Weights of a small mixture-of-experts language model, trained from scratch on English Wikipedia: 528 GeGLU neurons an expert.
Below are experts of layer 8 (counted from 0) of a mixture-of-experts language model. Rows are named router (the router's row for the expert) and show model dimensions 0-223. Each number is 500 + 50 x the weight over its row's rms, rounded and kept within 0 to 999. Numbers have three digits each.
After each expert's rows: "comes after" lists some tokens at least twice as common just before its tokens as in all text. This comes from a sample of Wikipedia text that the model never trained on. Tokens count by the router's weight.

# expert 6
router:365502569493465511564514531524527455468491499457550516556587551462415512540460436500525442529537392470444467630510561564425513486486528408501536506330516462496468389493424580448583468480532368387476503450495445460402465500407466472570550459416503500476526532535553564572565382446530477474488558413416539497492520522449507500412474558486483446563556425514506508503506496472508493582500485563528518483452483437457473554459496508550467484626504582438480505449486539433497513532498480542436598572591534397468443524485479459515494476521453513461463508508543517475542574527499558498461451527513446437434516472518592530517460483536490454496487544590476542436534496557542503484481
comes after: "3", "6", "2", "4", "1", "5"

# expert 14
router:435490551559415520498544483484481457497473560454433554488482500467479456467421571538551474485550490513463552540474500473559535485479508459462571502471625490626543405547553586433569501482502489428503490347462519537361521531515596539506425457444442566474516480529563521509514493453507545493559508367543485523536542468521502547505483559503514597529498436461500537509508520480498507495492341499378482548480532497515505545432528410518552540528592602437418563467533506494430545484427404418497548499436509475470475504465459562482558418637503515480521472530540419550458544450550487541426437578519521473487438541480476494550462451511519484495538387459549525465482463497508582400511
comes after: " of", " in", ".", " as", " with", " for"

# expert 4
router:503565542447566532514581397438570457533516460463486467560459491453486509505544479398498488464533522655474497533398464615515416501474456508506537493363634462500470520474443533514548618391581509442365537432531485524482485448464465495429536562461524522506553585541537574536412430468475469443572402504567466434527537495427471509446519482509494573548586495455445621506486508549518442503503454573503507514451498493458539518431439507518550517540570518511450469482554540478512529479479461506431547511504554416379520518526426545474503527585420514496416532581500495519483513431504499510517425527562482513490370541526487515510532511406505482465561480470474474430427511539511491479511
comes after: " the", " of", "-", " \"", ":", " The"

# expert 9
router:515501486516564525543565435511537478464493569497475519525430524530495492454513581470474477518556531529411474527527503492531481537542509534535579505461566451539469510503449503470485485509514476470393537450421526613385441527542537471449417579499391578546544597522485512451504482470569518382486473450451431461542556525557522483539423589570454490521501423420535567520484496505513495505499299501463472489495495493468483512453538373506510506615498551500413503455519558429464536454455429458486464484441455413503534480497497468565547529579516507472468486479568423501446521524513441572408415536484566566512477553536552519430596502441533491562486504546536489422500551523554586364619
comes after: " |", "|", ":", ";", ",", " in"

# expert 13
router:469534540569478533464479550555547515502468525467539455562550492523467335473579474398530516536525445467491523535535534520512525490521502502529486541461529469552507482559517522404518574452514437415472483501553487502533525525455575555401413545479415549423553542553525578507544528515536446459473465406468434505436567539527510518476440555448469533543632503559421482472449503436501549538459455486346457520497474546441590487429526368617539579548497502477528538413544524436461466559417499491471538534465494433506526540564510438503536471469491615445409401526540461439451418560551493536533486507535457437495507497560518587528566441545529429559543487580497480463430494494532474433574
comes after: "-", "==", "|", "\n\n", "===", ":"

# expert 10
router:460473472425417505476474499545457441479440490512554487498524588464497450483493531466517482510548512576458473480474538456560485520468544537524538397412553494608492452518501500483568476400531490520430394431497564495472468413441609535447523584465499536415523609504508495496540521446480461410582415477567503483550499530455512540454557514506482506494500469433456533519536395471514477575431396550507501451375520511415454492465532425479540545649545585487498414507534496338446492469462469472482557473498422427528528550524511418507529375501480484455504479477537456448479579531519434548469462586562462401524447595497544477446522487507460513469580415474478528559464414464511480515492
comes after: ")", "0", "%", "1", "2", "3"

# expert 7
router:479608519478551483505567457434498496505482551506560484550528516544494397449544518460445521516593542557499525482526517560494587552467500449548629467516559435546471541539495516502529480415619450438480479486487551437440472530457480529526560518466564543415574575574458562568510522458468498483463516490548455518483515508449475535524428514504408620533516428566547515494486438439455492531493487645460425417489502531485431416398433467530528590546504533501472482453547526494459415513500497552454524513514545451513578509521412522511651453604513500393406473532560428504414584416529523555481535525563543526451516462476526551446591489511439444478460444505441457573453502451487557446459
comes after: " the", " his", " a", " their", " this", "'s"

# expert 1
router:500478554439444444478562491501522460443504452473451491547539497528480457583586446507433505490649475590471514493556513513474573515585551454492587545497466483527508522396445535542538581372518402356471478392457528570417451475475597490473541552452395539463534480488530493549467451463518456502489468516504520508485497569422536550489521504493377648484514403453463551551530529599521540535384502489512463508528507542513519446459473491616521548497518554537524414499523550458490560448457446497529495500509450420508557505497445459532484505632492534450468484488595539473462543455490489514413464585500524492486516463475462540467546446501470529484621541418470455528493464448463547438420
comes after: " a", " and", " the", " to", " of", " was"

# expert 3
router:435622523499512587424547524464478432511475438507574526466524486446488506490586583452489521589559479525421440516452549504493499550542507426500523437456633455499499423451436447393517477508488474528532468477547546536499470524497518486507536597412515488498564594477576552532574491415465464401507421531554460474500523513524543611480481537465490548478493407519398592452450517436458460536461448511448436524484471540472510533549456446625458582546635598504484505464535511458418503511437446468529512495520533447474510566454545500465531510575522489501455399541503418417412594519487473575485510605520458503454455565593526489513510476432520494550470466510478459536464537565493519402572
comes after: " |\n", "\n", ")\n", ".\n", "\n\n", ")"

# expert 11
router:442462465584531505558510450504461421500437457560558520611510557391497474496475455428426426493514549553446524515517495473490540503542580508535562541541467490606509435515543588438570444487597449444510475432503542485446415530426516460514476645437494572495525576525582515528501503430488416421491521475489468406464434571477563533529404564538440568509497439553423480512425495534454526504560466531456516473469529507410539487439503391538545550583504551532511539458572535347449515595492516511543545566493543492463527548464492469567576529530524505483508431567517527415535526435529476504488439561525436417434468536545540574421517491487379490472514507537459494542417482553517514486494
comes after: " ", "–", ".", " (", " −", "°"